{
  "router_z_loss": 0.001,
  "vocab_size": 18911,
  "norm": "rmsnorm",
  "init_std_down": 0.0,
  "optimizer": "soap_variant",
  "warmup_steps": 200
}
Below are experts of layer 3 (counted from 0) of a mixture-of-experts language model. Rows are named router (the router's row for the expert), down (a neuron's output weights, with its number) and show model dimensions 0-191. Each number is 500 + 50 x the weight over its row's rms, rounded and kept within 0 to 999. Numbers have three digits each.
After each expert's rows: a language model's description of what the expert responds to. This comes from a sample of Wikipedia text that the model never trained on.

# expert 12
router:474578522449476523526448578510481479542388369527527514537434453454609496517487508502497486501449566557533454474479559531479409443531581515535556488543506546399557517542606438613483446527493541452418571517461498576531547483451492466525516470522479497536493529579559513453489497448486521473507546529548460568589529585428526501550452440446445447490445559488459535549455489650566473463455510516563543421472554507376538517401485471467541504472451452536563507550468418480464489504439540543518589471445490433569500568576443451561479551540515476596453531538430553508558499552533545422
down0:437502531506423563513484532445579593450440562424492508448522510462489461556614403436415440513403484429560512508516462530448426521547507477566539453572507574570512514480498511486418456497472479491491510584507448549511549523501476519499473559474548458605484565509480464450515577555516495558548564519530464485451425457490452482486574563495469460592529424506578495443525567534615489497368467503458435501549546536471447433586367503529374517434449605409480538537461512482497489474549501515520455521442487466531580466494397504563514438430445529543507399504465506479467470454508476454
down1:520554531540433452441394534468601508569504639564457490508594514450467519545480520596450488504564474506482580504446487480558472460515503481560482570496607476539473507569546455439481549484524560525412490529457461549497579382493556497408500483526532503479462555510479513532530418498492504448511443600532555506445427465452513471468380475508496483528449501475489553505419419533567532442431472495423435494569531594560493535634568580504543464577500535516533510486567489409533459490513462497502485467535532496485530503481513442376522558492508457428448501491638416473472560446529443421
down2:416493505539422585518504503537460546518541509520534510580580592523550444506530453519503506508443486532581460538539496489419433539543444420490462479603613405527544459458512584546527551486559503534472574473547445515417536499455532518486527529544467516506517505464536561490527470549604478552456501512520557559615540468574548571517446594460562448544445479535582493496492453548500512472509549480502442480396486579435455391522466533504559518362564544601481540539576436499532529458414500588500560537407445534453506488504438530386429493571494524452530556438555473546490519515547442456
down3:502461581553461588550520532502439411572518532480505491490409517450471545496449477561504480492485445488546579491504485458551519484520544529528629475419558506489564487491523489431509492407418518520568442518491537536465460421515542463471447447561500351441430437529410558362462459573476491552534450528496571501545502591510581486542537522426518451514538565462446645525596483533523508516518515476509511491435422392475467525526476552542503474570471507447463545450526508485459511490499489414614485519554467453526509541558448552605456516520525407561569545547420448555431454465483475443
down4:481534453522528502490562524495470485493476534482538485495555536491477589529518421505438493520522522433459532528547477492472473538473481560513484489522501477529527570407461555528454536501436475474453580499576535464640502540589490577487510488573498433543567536526488497593543650526521416564540472492447520475463468562452414370488542472555411445601500475656480540547501515562496512489427500473497460453451524474514580380495519520423596499482533524429418441484598488443513460397540458420537466528433459452516491509437539512481514390620492495603551508499473478545564551552483480470
down5:542564423438494455516454426527418479489480616394639408490483436529580440487516483585479460494564492472500471540557496581492547512531499502504524537453440576387510622463598488534540548528502443414594473525485535522435499536477497530501532537507487440572528482425510483356438503489579529510460491466514434550571485526506493457502453480543541477578336444471445483466544594482505479532503536483535553532462623514487496423460394506464582405442433534559521487537546468418467441450464481468551511550520452469564532503520497503549522576463503507495475518469486475430524483551531499478
down6:527463564435489477453456440584442476566540519478487438562498495429470537391449542585463548480519464489388517441498479517439501522551552491496384475551485434483593479511538531583573490463560578359496621516524401510446445527504548449425430506465528564419526557527421598622530474515469542515438515421506461556473566440442528440489527478392495458549453539486486508549489541493472445415496480595532527549528479443425473514469543443549491478531563447545467499381514517543449513475457582440576532448516492532533518563522481555472461559570529502519456462523447530511496503474509450585
down7:432437407491505506516521510453487513509554526491537561486482436530535421500500550526530551525467296584470559470492450486517436520491543511520498532546464530455556513461469489446517527474458487556460468408495531512485577570496586473468515613636492512482561542511521535488475497544616573431488577584488400611502479462564489515448666471555509502504579501576525497466442473500532597533487602505469469451417557544449588548490428533485489514499454457485513428474537519521490563505536563544485502536484486479524520417488561494507446510504512550487501495401513424493429412540484550623
Name-final word pieces. Word-piece endings of foreign names and words after a capital letter, such as T-us-carora, Rek-ha, Bou-ham-za, plus -ing endings.

# expert 15
router:476536542473479516515468479490499438407532480552548491502446428576436513464371504400476460580550467460520467491535524523450463395534460510558520471630485547453436584503429422512560459582484525594528531375473464529541500453472503416487437463479488448447532515465484404470481596384530517464501429532552455572487509465451545533521410503513456465449470517465416471466461361550439467506541532545526479461470537555490466517450527483492502625469492482568566506536479503544518521499470554500410551479479524393553537512553518469507644535578542460481454487461484534469503488637535507517
down5:511503509442471602572520455537492535456523524453570433470585480521558525382495522528552449485569498549489405498558471536490531531572446542555492486618471616479434440401561438500529499529557499460603535488476533512435548525391544549535548501588510486443526403343481442433541463534547492495489418532556462563518507495523556458494467477548489522438524485578474536549482526503555502531475481462584547476479604508479549418499482534557513447482477498535524483506570447534423429432419550430561467613569507405486589538512509491545514573538557523517473501455501492459377513501563489488
down6:542405512487555560489448495530467608581523437435554455496513504466438441392496572488500585575463484469534490492484502393431555543548488535524303550505568465482435455472492453470641498462508491437497511490399515499513465554460536512436449471505552524530510490436548598594487442560518458512553556458500459456459558474460471485530515482479445416550511553497497435605523548497486518443456461507533521587498536512490513460523566415575470449497433473518507543583452550506476492492507537493579441494445539522516516468495427471380487516433517538526558504375378510524569441527567491515
down7:462538486582522552534508535520470448533552549523499625467471483545518449444554578568547478529448382524462528516523530519542432503475552471546534503540529570494478377530496483439540468510462569488386481450497548491470581540496486468448519517499415459437531428535523500501520500466528536449442520575530475572491557509607452439428527534438593524540605480575470582544446490558456544588465606511468467476419585506523542566541436484470478591464483423448464419482553588485514455510463541493529510483542457427595540403506506556575473597452480470581440460435497506498449504532467539624
down8:515475473495433652553508507543479408492560510565454469500520474510470503381583550535527491515517427483502461463413522478453525546533508517507484507584540523411569455591501528494505514491540541490530490451619410476469406457406524443507494419509597549501447554575611515458444525511507531510474520400497411490575434455530504444508499511489410555515549468471562600553475439586489453510455458452455488574412511477505520465479488520449483421489479497609449399517498486510476510388449581491556493501529574585551525537599444529505506577472512450517511580515509577570500518471410507461
down9:382440484592515462547473483476523563584547478493438617477517535429490484460508561474474481522512490474593465454499558450433406506474549523554467490492376514403524446494513475458538459509526485485598380498481495449649400441463445535439487507477547535556455441398512526559503436526493490501554422482534532451482503440379446548446502554512493656388520491460495570526537537520555520501463478440409502552472468449474493508505507519524525389515542490527497546583492519564499522570532489448447474431452478515433445523504507470529502483418526567438514523515620478509434444563498513516
down10:507592485472504557473446503454548414517432496461473485476382535502501509420520551453559429454553459437480503493454460486574519570443480504415546448420452498512511509545352490475566486445541491462532498499448497544420499603564432450548505426541428384500586617469470444553553458451554458495499462589548524479511507436487373515560541491576440535470554469485567520505435502510471512536522572490471493580550468452473577514464471464476529569561555489470455460422595458536402493457466435489527675524481458516538505489441478522481513559437504454559554462509474519489438571537539521511
down11:511488548575497470526495552603485492451544497400472447513461570488656421596486573559530541531484468572519416525511394433518494534463535526480510571575525552488511560531433497482416426429452518476442437523522489464510467499469532567585538492481504465441566476502467537546481466576660507514510512473483424504470411496486444483658430457534564519479496605508460445478480530508531537514509511505525561546506482517436538514480559571522538524545439484443520546522437518577548486443488586536505557589511476383567464464505509537403525477502415439540581516453515418550572499485427494512
down12:567415553468573523448458560537546555460463549569483530489461583481496545469461441574445598542489600566561518493511567472499422398461525442571475480510453431575475475511392565483531514512428502446468533626509432519563488443450473506493559492451592533497487477526580598613450431502508440461463580445568422502512467463518482562538578524425510501472571545497510437574498546458551532488494561467449530450501466605476449518495520482438484538436563467534527594477446553491432575617433450573489423528451435474478546517535482508492541445508548461556479500563564546446517506471437510485
Sentence and field punctuation. Periods ending sentences, colons after infobox labels such as Record:, Synonyms:, and opening brackets, quotes and by.

# expert 3
router:453532558464434534494445552445430435490504455568566565552503467429495517524447563501453488524466556502566458470489537563453530437560536530556552563554527581443441494526547452552492470507484472524445576480448441550570571453448543433531455454567438451575552583460556445429431536440561561453570489475497543570529522578422569561559463461444454450474461553454455545444483437514534491459587471552581563454530570500435523581456515448445537582444437443544542497567436459541449512451425549466474529496438451434574527564546453464567568569555565451483439459550434552437521525541511564486
down5:448629396529533472477548417511483452478430614403535482500471474506515544478466460585569476563518511527476426456477393644475505545557557516556519526516424499460442530498502520565499564485517452486591456497494534603541480522492529479523520532552457411534520459434501402460470468491583530532523516440506551602589481465521600492454444438599495515458483540519469442490541520526496424514508550514529527513488569453540549552491441503479555392460466468529495469599578577453490448432471470428541505592592479524560579544536552480507481589564535505497422555507589449502441487494533509560
down6:527410536469526563526437511555462421556532410418505444578445505494443545468409502532501557563514478468440444481426489458399518515562562506547439548515453481438474500532570467493567452544579539477498484508520412654452459455472451508454462419513438525468465486559395544576510432477570444505481494385512546503466487417540538481555454460554448381535523546590487495586507536467463442463504521485590489567445514504406523491478530438558621446549558416531511498550562516538424577464514562492540459520525486559484526562569507489434494489576497522489584490513477518582534492465536488572
down7:469481434527511558545582474511563518583512550506494538506519466469483419500493647531523513540490424557539531495462531453502477517521519499486476507510437507463522461361521551428602542558432536563449481497494546466547673549466505490517451649559434531483483491535483577522491529481562507377445548502477447509467460517513521537460626517482548451509584587552463577540491455506552571521545622543427508478497623494434526571537487498488513578490472453465572540517528521519549493510449556554514553511497458410490560476489471504561408553484420543495440488437423437459447449482497539561
down8:490572471524475588579515470560472394531499539578519542471527491552435522488565466535570526468480446544508521442414493533501572603479526477564510513545570509430532529539552542522503582420503510540566432512568520420540476517441513452601522541518477572468471511560449522395467548490492544493507547444495465500542449544518486422484434550501506528521579431529518588521485392521508414511428482518528538464435590530556452512481511500439573485529477491531383365548462502485495517444456486487548460537522572517554493524519417483540512548388505559520538641557602572562503492428378518436
down9:474470496609538448536488471543523433559497494472423565536589533520486557480511571502520469552518504515573406562481536475476474606507533559610517478479469452480447455529504462400557457552459483529483480594548466470489431418521512543471501558482532577498579433500418532562417463539510429455592486518543523475564574528505581615495480558453548665428617528517552509443486552513507475510516500411477564581567487475410574585487433439535562452482512541505461555510553507543447460589526520539528507493521466513427523479538435493491514482492420586457541468455534492521467534536480632491
down10:597499532511488540481492459485606453510515494426473452512474541455459490372529556522546478422564565555505536444522440377491481446517463482491515469512469468462501479495405497513502473480579441393596391560517490471417455585493494437517527431572425515461500507501519416511479442485489531472465397575546518514573538501458388491484509513520531535530558506528577430497488537456531439517484577575461531649508488508498556566510370498480514496497540485481488451434535517680413466483471521554484636476399497496520413517536527478505515481532469504554530511562496541467520497568497553567
down11:544518547512455450522461635637469476456512452419430567484464553482583449491453480482572476410510452564575486565598442455558553504512531472523520490543527555514478523481497566458474524390397450479424474555419499465442449426500459524520524457424494515391597464496498437521427491511526481550512557472420496454500488512564391498645483473505503441490440531488457484487548520517507501452521525557526570495567422517480526537510465541548539455574486541422476428550535523584477505464461546497542546581551446488480442478520491632444471479568417540512542489494585507532594409490474475445
down12:529464483430536475516549521511414551424430485456536529547434569516507488467515463465517524480536479524571531500515428429466517455413564411541459512475533471513495543572477619536471498403395525542480585513498495522565458534441481413450416539503573478471427450558611557621472461494457420464465548410503507494410555426537507486475543505454478511416483450494438480530477476440512506394501550447474508451432470507524409458474543582451477572555542465541556647501446572445422559588438457550554526509540444502535544426505487480451592526419461515550440478485493549552462534534475532477
List line breaks, sentence adverbs. Line breaks ending list items of works, awards or schools, plus mid-sentence words like however, then, old, modern.

# expert 2
router:451538545456449539544457581465407450494486434545549547576505485444512529528452593540435502500470593501547448474477541577453558443541540548507563555539521548453455476548601438544506465526462449515401543468430449557558556449434522453554480420582437449587529558445542438410416503463575542443557511488494540548527521549425554544546474470461455429483470562454451536454477453526485514420585466569575565460559568494424509573451554456437543548450462458526544471549446443559414488452442547459464531477470471453556538558544447453552538571522548452448455487538418547450569514549524545500
down0:462396504467437560495564449461498515460401570483494464494495506449496444539484409489424515567535473482609481485502492531462497529417444437571524536505431566493470508494371399506443515568456498440528464408517600488438508526528479521427523540518623448560522586519517537443558495559510502510541556438455529455483392441486485559530573538533427519502502485491494500499563536517517512497434501494557527508614509468473470500460434467458464541565438545461593509525536454466549488493591497563479497506434460444460559494507417554605549472396492480535532338537512452484455578431402505429
down1:559531525473447504514416568484594547442491525533475474540537502475443520576469420555407562494511409534539568529501524510512493504528475508540498544563539450457467352520489531507534547442521535393481451525450523541521483552488536464524475474481479488475412500428606504554555474473442433524582414573503536456498410473437429540396449478520530451543523478491511550440477441478581514439459469458522410460457508495522510493614594597559525512558557480469531472454557418445505442530481467480486507502506533533483489456446506462414514557520487502510471497615612439451542546416517331394
down2:447539491464433568524511524559471603436525495443572566549499473585561445440472498482480464553462434492561529585569514505429506523460447502550483505515603435548563474506484567531602484471525436521472560443492481529474571469499494478535501544508448547472454501437562533552452527496484408473397530556522550515603530496533483570561484498496563498461452459599638489503522493558494548481535595524557456533362487545483457416507536596460564493429538524533455526439489516506494509471391579592499541554436476545432534512574503525424470522590414456473443498485576526610505481564521431446
down3:537494554562485551577570551473435474528530565497490524450482473485451446543497480587538550445471484530573593507411461547467482495437517477484585438432481547500543491503495481490472490460453476478587458499457569535549492444570492508553569444541609441481464433487543569493478494581428533536538547503515563474558499587469432517495568496417481382553579537458521622477545524462545508561566507482507445481403528428471449560477450575505592511528441508553542525406432472580469466494449469495591455462582477489487514613527352482582498583577501418503485531504463489472437503406456518522
down4:440520518589550513517455531581463521462534481450497497380563543516520507585481383493523461540549503496447538560588479560517428494496541521498516408472556468440441482491493582615430520455473512466456518527533586452526364540527502556531514541508509498465598549494478462558529566590511519571540481564416548425462559542480441428529473504571477433589553499606493593537515526593532531400421452510505503560480367538480425437561500519560469545449487495453452500491551476472546478417527534523557520463514506444568576556487543508422535419582454557569483503518464485498504587470500508510
down5:561533448487507540511568424531475464442498612447566472579568527514485440400491456542537445501551451486433473461537459473464565546589530475568494494544493538490461500487541509500462569492521470504628498465480537576450500478445549552511504547508430499559470494434539463431484453510577502514467501431506521494534450494441564540536489412578497506528446490533470522430528604462517519511544495500585557567438620534441505454507454578540558318463457522498481469570574496469412489388464508479550433605567506555471523526490594561552547577487620492446426535473464484418496497470551469559
down6:550459543395513521473437500555451527559515453469502438534520429528435523472425521490515562520504492498435535433391434544416461570566501456497491546562517503496425476500537472490573432500517552512500520501512417530505408541368502515544455503492449586519524457527402590595412513501558502592465520488519470522503538437496488495491469443437412436532481577478563538553467495582509505512483520470519463467385504492449498460517437487521553457455476462519499563396515593487426544516579573538532504459533444549562439521483408503370451521422541561559495478511363581525494433467476559603
down7:471488411574499521522532475520490459560506538443489527511465406557518455542471607559518539567390457579560523388529499462479456557512538523496476521472420574450477491456579436516541452533487535535453531450478520523582613570444435450479533424555480486470562549491503480466430476503550498424498527567486458526446450500530532489502569506587635580582493570525449527445494426566472564566450632564404474418465535535500560537491437449583516518471446493405498499539600540565578533538555509493511535501408477429451550399491499520534455558533459488559506511517521496519492460575461545543
Mid-name pieces, function words. Inner pieces of foreign personal and place names (Zság-ot, Sind-h, Franc-isco), plus to, the, that and will in running prose.

# expert 4
router:414500545505423563557442511502447461429440482505520619527484415505453504427475537523457403516541586427518498499608520532447411464548415529485534432544502538450518614558451494516463548498593487516563499582459459551580516455470530420522540454478472482538594551469509453457442450509482563428515438539554545559504427518468546511528460427455457480478444552378515506559412420502407505446526512561545495433493575409476531539428494476428446541446462421507533510538455476561393576470444524510424511470530490518558425519546426476522462550529576464541426516511470543489531547540519572488
down0:463460513499426481456533489479514528464472463458481517469515521424437460604504428531443499525492455445650541435529467541454471516470539480542577432549487603559586552509456522497461448506475509407573554526488514484476513527542511472376468502550609470570446565503476504469520452521540408546522471482535561553478358439445524526467635550594508455505497457478508463488503569454562499513446468541496509514553498512442488427554441431460422490509480533469543552503575539431490497513636551454477451560454484509516513566533393530559529425487557567486531315478465496489431483462505487543
down1:511487516468489450523578551434547567380499508564453534440553429505424563558466425546489446480538513493476555510400516547576452479481525584595520509514579414487532492469476479592519584482543529582480538490485404542400518465399479493551446473476498465486430460504538447434502451496530528510544462558575502501486413481534472473442514539553498581544522518530488539467449467474564543396482467430484369494605481537539473530535619616497521503538458465407548466507546440502510458438547415456515497470538604505488471472488458479415549531496436455410480466450564490397506566496460433461
down2:528483520480490552517522498581438583463550487528536525552617540515535474474547541529528517527500500552504506559651525398448436498455496486494576523535537517558484477484438553535513464522555486450505612429495467483504587490504470581539550497571519488433514548500580516485508461542502532466470551505498498490594479538676628544500556603429472492522442482502570475440475524542457495486479558532539526488402414515422485459583442648538473520519549540501443621486483560545577511479474583496520545576459536477427494450478432454441485548498460476477507500531516580627551498490557446449
down3:520532573547487519537449470478468363526477546518468520482441533445423501559507444513500501577508542545583553524360525570405527489525542586525603487456448557442607559464577480460503545424425531447523496456546474567532490468539529487514460468516500386536498382545475604416490538548358491531519541517494608499470467563421491525597450501406513464553543555496462647489525477447498503474504466460543551470441457407493496544405459510465494510525469475536554485429484511494527514453550580546512540516508506437516487568523485506523493513546582509557574454547498526581445427485505491548
down4:511513525484551522491452437453482565562461515413572535354608503486433500549505454429499551550483477500390482523456582501463575511527531515540485415538545492464444469369565521612459500535476517535460535523492489470516387561555520494501454510482544528572547502528424502604560608465559504601546425535465495481428546440527374431511515554555506463494584500536469611418410559467493548443486445513505462476480446434500526461584444563495394505454428527485462524531573513454474451484488451503507538526424481478492575576583488510490523443479543497538490510515442428531474520538551483432
down5:466559463534502508532493511545515582509465601360573404499483467538471519416497445513496440491548599480415430483488502496408521448533468457527511483516514530466508536496547589532451566490480542441642565544451494470418594472501481555550524521492506497399492486508468494482457467509552524543492394508524547552560426459485426500494459491589415517542464508520466476464592617372507510486494518460495467547475596466496459538434483518460588392469496492515494470446565455390424510479504550482525504554508490519463483526570571512589554547485589475452477513555589555378401477541482490475
down6:555505522478510522556382442566467470530496517462502426519426420457446427438434595567521521465488421517501501498418434528451521515634616494583406503512535404456472544493545433442500493523471533426523508541504508542417466539380636556476464486463535518569436524457451516588445489444512504541455426447519482495440525347458516461463471537510510449577461503454442546480414526461526535457551556505556525461528551478413555438504504496499569455472477495440473541479471509484449586495464554489580492507450581558515571534527443467423433542457517532514486434430455565552523523485503440543
down7:462446501464563508530525464438538466510493551490548539501445498575501418488481575521592448492489358599538499480450487504557409498510511498490528484473506579422538501460479499480551495494446518596506558430464460488451556537514531417461487463546539503439559602434572506499452530492507538398558580593451427601430446496531463544441547480437578517502535493562467496532513481534553465569501642461451436424506507499474593534461540491478431455549469471498555395492503496542603509474480477547463539552552496466527452407469503507577406532523524544542520578428480468515443483578520568655
Hyphens and conjunctions. Hyphens inside compounds (under-20, high-ranking), dashes opening list items, and the connectors and, or, but, over, slash, ampersand.

# expert 11
router:415549561462449555508445569435439441488485441557564554568524480452482515506465559503432485531468583505567481462514543580450521438543539563531553543564548566447467504519545462555506451509487468523447543475440442545573564445429533429535463439577446443564540565449549447427434514460553559436569491439466545564507536564433561573572459481455437425464479550452457561462486433518531514450573463557555567459538559477433515581452559453449518559431435425546551495559431441538456523436448554494468541515462454443569530566538455458539544585555556456474452477537430555435518531555521567455
down0:461413410495451489480576511439550602519529524413524439483542580395517442603414457484400477516463545470554574526492463637449467512508495506616527518488527609537433474529505495405444526529541523497538533499446509544421437556458500594441512477484550412577489585572488544480528440527478471501557534506516540468406454436539443541528534522518441430537496520504575581467524520486573446443426465470512458520616539436493507484532512446459493528464381530473481471549504486537508491504530505505536453538491468471447545464568414558519495539429509495514623432475499458504402536404451468495
down1:518440442522463478530474446539552601487481568531456483507606485501476564554519482587538531523519506530482563472450477456577503516618512488627509530501534529481528412581494445527469496515554606471460497537469428567522505452442607528477502485496540526496485486500486488536494525550493509565513423542582569567440404475496449488386491491477519502468540513455442595461394487613599556440512464407584446416473459559528508493582568585528619456539551530468544405437576427495480529478527522498489470524488534505502513457485415425465502546472471494522469524556625484444502539442526394515
down2:388504465477434543492555508546491579461491443537503466565580528481565462480402493472474515534510451536564534485567559446449420495500474501502521477492581400541569552407463606516561537472518498462501541468497532480433533511467431496537481514561503507474566535470527550503539512523545425505467514553583607492553542474544595614457478520445517449538438441524629547499531511556519571553533544508583490535431418542437504446518480577468573476431576530544456574518441501476554509483440515632476666531453473542481545450479473573480410510506536495500505545497523524571581503443478425408
down3:473449512629499576548437551436490407477622518563480538418381531450478518510492480543552551478493506575585552498492515556513509540488599468469641467478517496465495534454505544420505477442471533496512428492427540490476378479539518434572489444534481411521472428530492570447519475517430475528502433530462588512505516551478576466558580552418520432551506551443424512426493462443499513484484474516581495486461509344506478530530430500482479551508472551557510516414525503444498480468488542467599537526546479472428480555555519526635454555485529459584491515539433507554453503447502601454
down4:465487476504596483373459487449440497521409469517517467502601500502490621576477425511482493482537509472495548548534454499453453563508482420522479334437467507483512499482525567589409503488444514471478557485548526459528432550494526486546506563544593501576534581505429479611602654493463472559542425554433506512503541526454457422513539524570447455555533471623491520521521554517521411513428533479500459463472454562528508426514497520519529492381493503499438559507556522513524564416487496457539567513473451463474589559489488527512578456563414502525522425486465469480536510581483416476
down5:548557484420479541575576469528481516489478596376569516491477496552518498417496434590501475481581533506451457528491453553428542601617531476498526533513468562480462536505555496475498565496525513459537493500444476579441474532426513556503577551491462451498525403499535468450425482536582530554515468470489412532488484520521560470552405404559605539515411528506442471483565574499457454498587478501557598577399609523496541460434385526519549422471494519540466510606496513452511457378441574441583453584555508490487521506553523488564490552512479541436414527465469466493489488489506514501
down6:621456561415507553492454363553477422610531506496485521510536445439442553444355523478432575485528523489480532430447451446441497514561490534495458550578466544461507478476511432513570422444611528481470564463497420553506464482444558488513486426520457551554497466531466481528481504533475482549484460473526490476425457374455564475527501486424461405500529564487483486551458561543530534432474494533456492525544567494444573399506493440532520453474485455501450537452485537514463592482549544539550545497513495574609468537487368509459515601436536508561505496502470553556496541573495548637
down7:477523362469595530542583506453535482536450497485546535449495461531485474459467637536572526523444405542502517482497467440505363563511556506543537530577476541437526539476541538459581469546516516542504494435471510429515620537485498425417515525507439429452581493589553458466476502517544522396489512638492426488596525489579564448469578486520549487488550488505455562538447458460490549591452475463413496497520504547518545549491498497476466471443469478451594452508537546534580493480522508491496451521477507428495523377522501477581352496518514499532552556465468443518441471571475511607
Function words, superscripts. Verbs and articles such as is, as, can, may, the, ordinals like first, second, and caret symbols in LaTeX formulas.

# expert 0
router:436549547500423564496454570438435429501499450567544559571502459458493525490460568510450488542473543510549474477523552573461536438554547553544562554534548573447448478533541449541485434509470486541480565500439425562564575434431543452586484429566438445574543576476543453429444513436548572434563463471461514563497536569442566576554461479443449433495465567453448566460470428536495506456565475555537574460558562509444495582448558456444525571434442441536547520543445439543477516448427540463476533497462444449544534561513467444550573570545553435465455457545429566458546582560496530465
down0:487416484493396490569549472476569539493429559482564499395513502431497402605514438468432471487497504460555461507506491564455475484536455467533496488481496582583461531461501514455460525427540494446574505571463559520519483560509499560420539503480549393566481599488468456492554476525448477504579551501561468479508381416514569528473514624525452479499445485533485523554496577489586483485451417450487469499552570501400474525524452459482425542477451493446479491575504377529566477503566526512483462600420445464505561432495393477555525436391508454538523437487526411454486508377482547510
down1:624488490496437423407435533512613509475530555517429605477547501473502519534467491573458546510504452484430590457455470466497470514488472490550494443510521560501484346563534472524505517453513593495502475526535422519465495539460553447498480494556500459458407471498497513512526406458455481427538448590545566479488386502488440487408462453506476497505472470442489517490442536587650526470420497449525408455527533567572463459537614632498526495561544472501544436445497443473528444497478447475435497524578539513442564540594480444443515530486553551533489535533621490439506516493449417488
down2:434550504511449531492522462532450588489527530562552495470507525512512517454520526435507543490499405488620505492661509476479464537499435437575417514537586457402523463432463605490601509449522473488435569489508489560501487484458427535570440495572455498465512571456517509526452522578540457520479493552535557521621516526523479548513539542491596520483434468523608514487553555531506571498456546451506523411369474553480469453450439514505556444455588560536441545490534507507554506504379452557600580559440490574434488457486451514410469552571451442505535551518544569570518535470476473453
down3:531475563571457604588420579513523438554522514513468521434429557492490498585516453586473526538550516505597508477469504608483425514517555484565631476467468537518538558495552515508486522418486497443625461455437475547524455452484492389532459449580493478472507369583543522358483479510400569503506484448538534492480538494522549478534594548369558496567451563435495572405517505450554466463457459484585483469439501354474551490493470486489487546477480519491471490492517495511569484504508545505556546489501503519553521539501457504558494554515508424584511512582427503571468502411473457498
down4:479512448505551555479567524461542558479574544413522475488596495524514534554525419464426515542490524499519442524530570455452515500472580512556459355506512490519475429380522521605426490495447520454415484519563507467545439534549466482530499536466426483459609568539430483556478566518512455572553484471416570435474527583493388431496532567601477466573489432547507560536529564461501490446509457532532546535465434522466410332520549453442489446449435520524443530456595459443547462409512523498531476438501477417529512498494486510477585426559476496555526481535446506455505575451499546455
down5:520570392522477476563574543507478479509529596417663455452510499506502534477515465525495465558538497530496453499514466559440512527540536550507605496530468620467455613437515479487479565522543491398566523466499528557448433462446537579425506536567461458541503433427471496430493476485618534527465488400504471502546449574432466443495507440547543514529507500557469504484523522457461448499500549423585525474490598465526566446491542569514527365420475516529541462552598506450435435435422561477616488600527510399537534514557492459505480567520513465473453580548487471484430513492528494497
down6:588545541444533523476520464473488464552551534434448550619420458473518463497427631555488515522554481464498475461493478480456498547595557421499442475539519551472419521525635505486578383527448469434507563560544489497534397501474534465435474422555456494487539535480487525563436477512497490537469605443446487394545524407459548487449530455458398466480501463499503505571464495530496443443501498421457437497449503422485492484467492528483491478483539431497503544516497605486408560494598535399536594459550510567508513501471447458467523558404532516526464376500479560569519429529546554593
down7:543520447473528447507565461467553531525519532523524502482478447512483501493568643558573490523417397611437563431533545513581426474475545431522494446486556590461514459462548454461528441476446503563430555482498468513502578556496491443475487508601475460413608588493546465464443533471559513368567536622496472572485545550523508486491641488534506507582492506521546537554467455437541628576473573485390427500498494558465525548486509540498478549492516460472602409489482517478493466506518520530498502550521479442516477439571457558585435527464439558490477484450450440546465464521453491556
Nouns and bare symbols. Common nouns like area, region, version, League and Platform, plus the pronouns a, it, not and the = sign in math formulas.

# expert 10
router:447539556487431546491456575445441438482492444549563555574488477453475513545475548503445492517442552486564473471511533576456514441565542570536562552550539543447457498519528455553506461508486459529456566478456439568580540445425545426542449437569441445573555563459556435419445525434561556429577468476477527573516531555427566562565472480436459448478443557429466542443475428531512465451571453562549576441520573497406508580463532464444526563438430420559555497565436467522478527439443555464461530487456456441552531574541459452566546565544548453500449448546414561448519528547531551492
down0:490483487515444479510541497460580550491462499445465451410589545515548420635498416390470482508452512464591527519474439579490442520533471454632512478574530633455476541523538485518445501560532574487566503553482551536481529492600475543470513510505611483650514633522485503476538513555525517480543544526493541449493409421538462572467599543556482502569474493451500472463482575532551433480452446482541473545598536525492474494498417440444421483521468585463548482590545455544505446469511526495495458543473500452431594496457453452605499472444513464509567427527492433492518460470454484489
down1:592476525452442444485510507560563596470505548485525580506525527506404545519480467562430495540497404457511611511449508480520430493523536460588420591463577526533545463512523532453490555507491553500466387531536485542534452478440555563491542461539461451517462505525499523551512530485444513468472420605647513531501411435514484480371496478477439503531483467487509584480428511496579530467422482514478447494534467582523517501508525569539438526574572531497573410518521426498513477425544495404474506460492509447553474434483492442386508510489563476504476512531679461544525458465549381430
down2:475547451535425593448538495505459587490520510515505500489559494461537440539535470410541498520520546471599489435631489491462507572482475428548487524510536364587533483472467529565525441483466448539514565455518475533534463514486465533524461563522447512482511552434570517518450539612523396509382520459529583494606564504588568530536506509501496451495477431519626506495488511566486485472464488512509486505424502654443446462542472585485554479390600499618440528550500427512540481482436529507583512517429447539467548464512394532462439515583489526407475548507517492562515442526536480492
down3:562499578646503588509486520513400466593543484557437501494456488404465510467537431566518482498476460520548605503431509560514489475519504536553612455447485527490536457511513491410523451505439520530574469474443501537510439486544573457539536424554534425472549466603470634379484529560444508447497496515470617436556539538425547452489573595444511464484583494465514563532522491493528494481467486499512429502477437439507442519472477424569505506544471498497555522438426497577473497472444487490538527493561490510523486572485436444576536580601453485556539496548408431497409517385462497487
down4:507465520489531517468488505569521510526464515409470524488578434432493540568501453563517515497463475537501566492535453521492462456490440499554450439521458501511470544398504626643490587525569477464467526518504492436529450580549535501452498496541588498491551508472534533604572540456476493527566457521378493424560550570588459423539612548539484481616494444521530598565517505541534511478486462541442468490497444466535564412531531527472529457446515535507435431497527484482522487417525517424541520512398449482486557601489574484488567318565488481555505438543496505426496557599521539451
down5:507571451440554491448550461555444408460518558399625543561564477552518492349496473528574479558515455575485455524545455560413536527571520475520586489509483582437436544481538481503449559479521495411559514476444534508460500531456560452481516618515460423467476423474493491471428513542525559519495472480550506557548490548554524481473445401573469484469435475549459495474524517489476512522472533462569540555444574520557569525497432539465563391372511530477453488576561474416494431451490544478558465580528441495536500533546563527506510584477446535422403511502473406414472560550530545462
down6:565488538464534412482414420576547371578552530445454524612482442467480537445452549621549564581500476477474453446495427481407494479637565433491427576511454490473511457496583499472566461507536526462501572433487420517412515457504500501493453388510508501479563500471370590569436520562568481517482545460504489491433481413481505419550468545501385412506477527470463542618441584581536492404472487476537440485566470450467490490506478487491572514535508472470512567496524496497462512508518521566524469509499472502520506461495463461481449561501492470571476427552468582456468436536508515562
down7:424496407516535487584549491497524530466505598542530526513466505512467392464486631479540463543417385569482482439511501483514419462501538510492474549489425601470501443483556435493499458467508577578503518496507507467523580538460495449524561552563432502445551520445579553467548527469538510411495576619499492503451476450481571431466657529527471538516493478555528586545517418491489560531496577465446446451475620461486523567441541488527459584542475420475506485495579505492541493514516481549512492508519438494486543462516528536553353621480438584528480517384462445491495417503518542514
Table cells, name starts. First tokens of table cells and first-name starts (Mar, Ben, Ed, UFC), blank lines closing tables, and commas or the after sports results.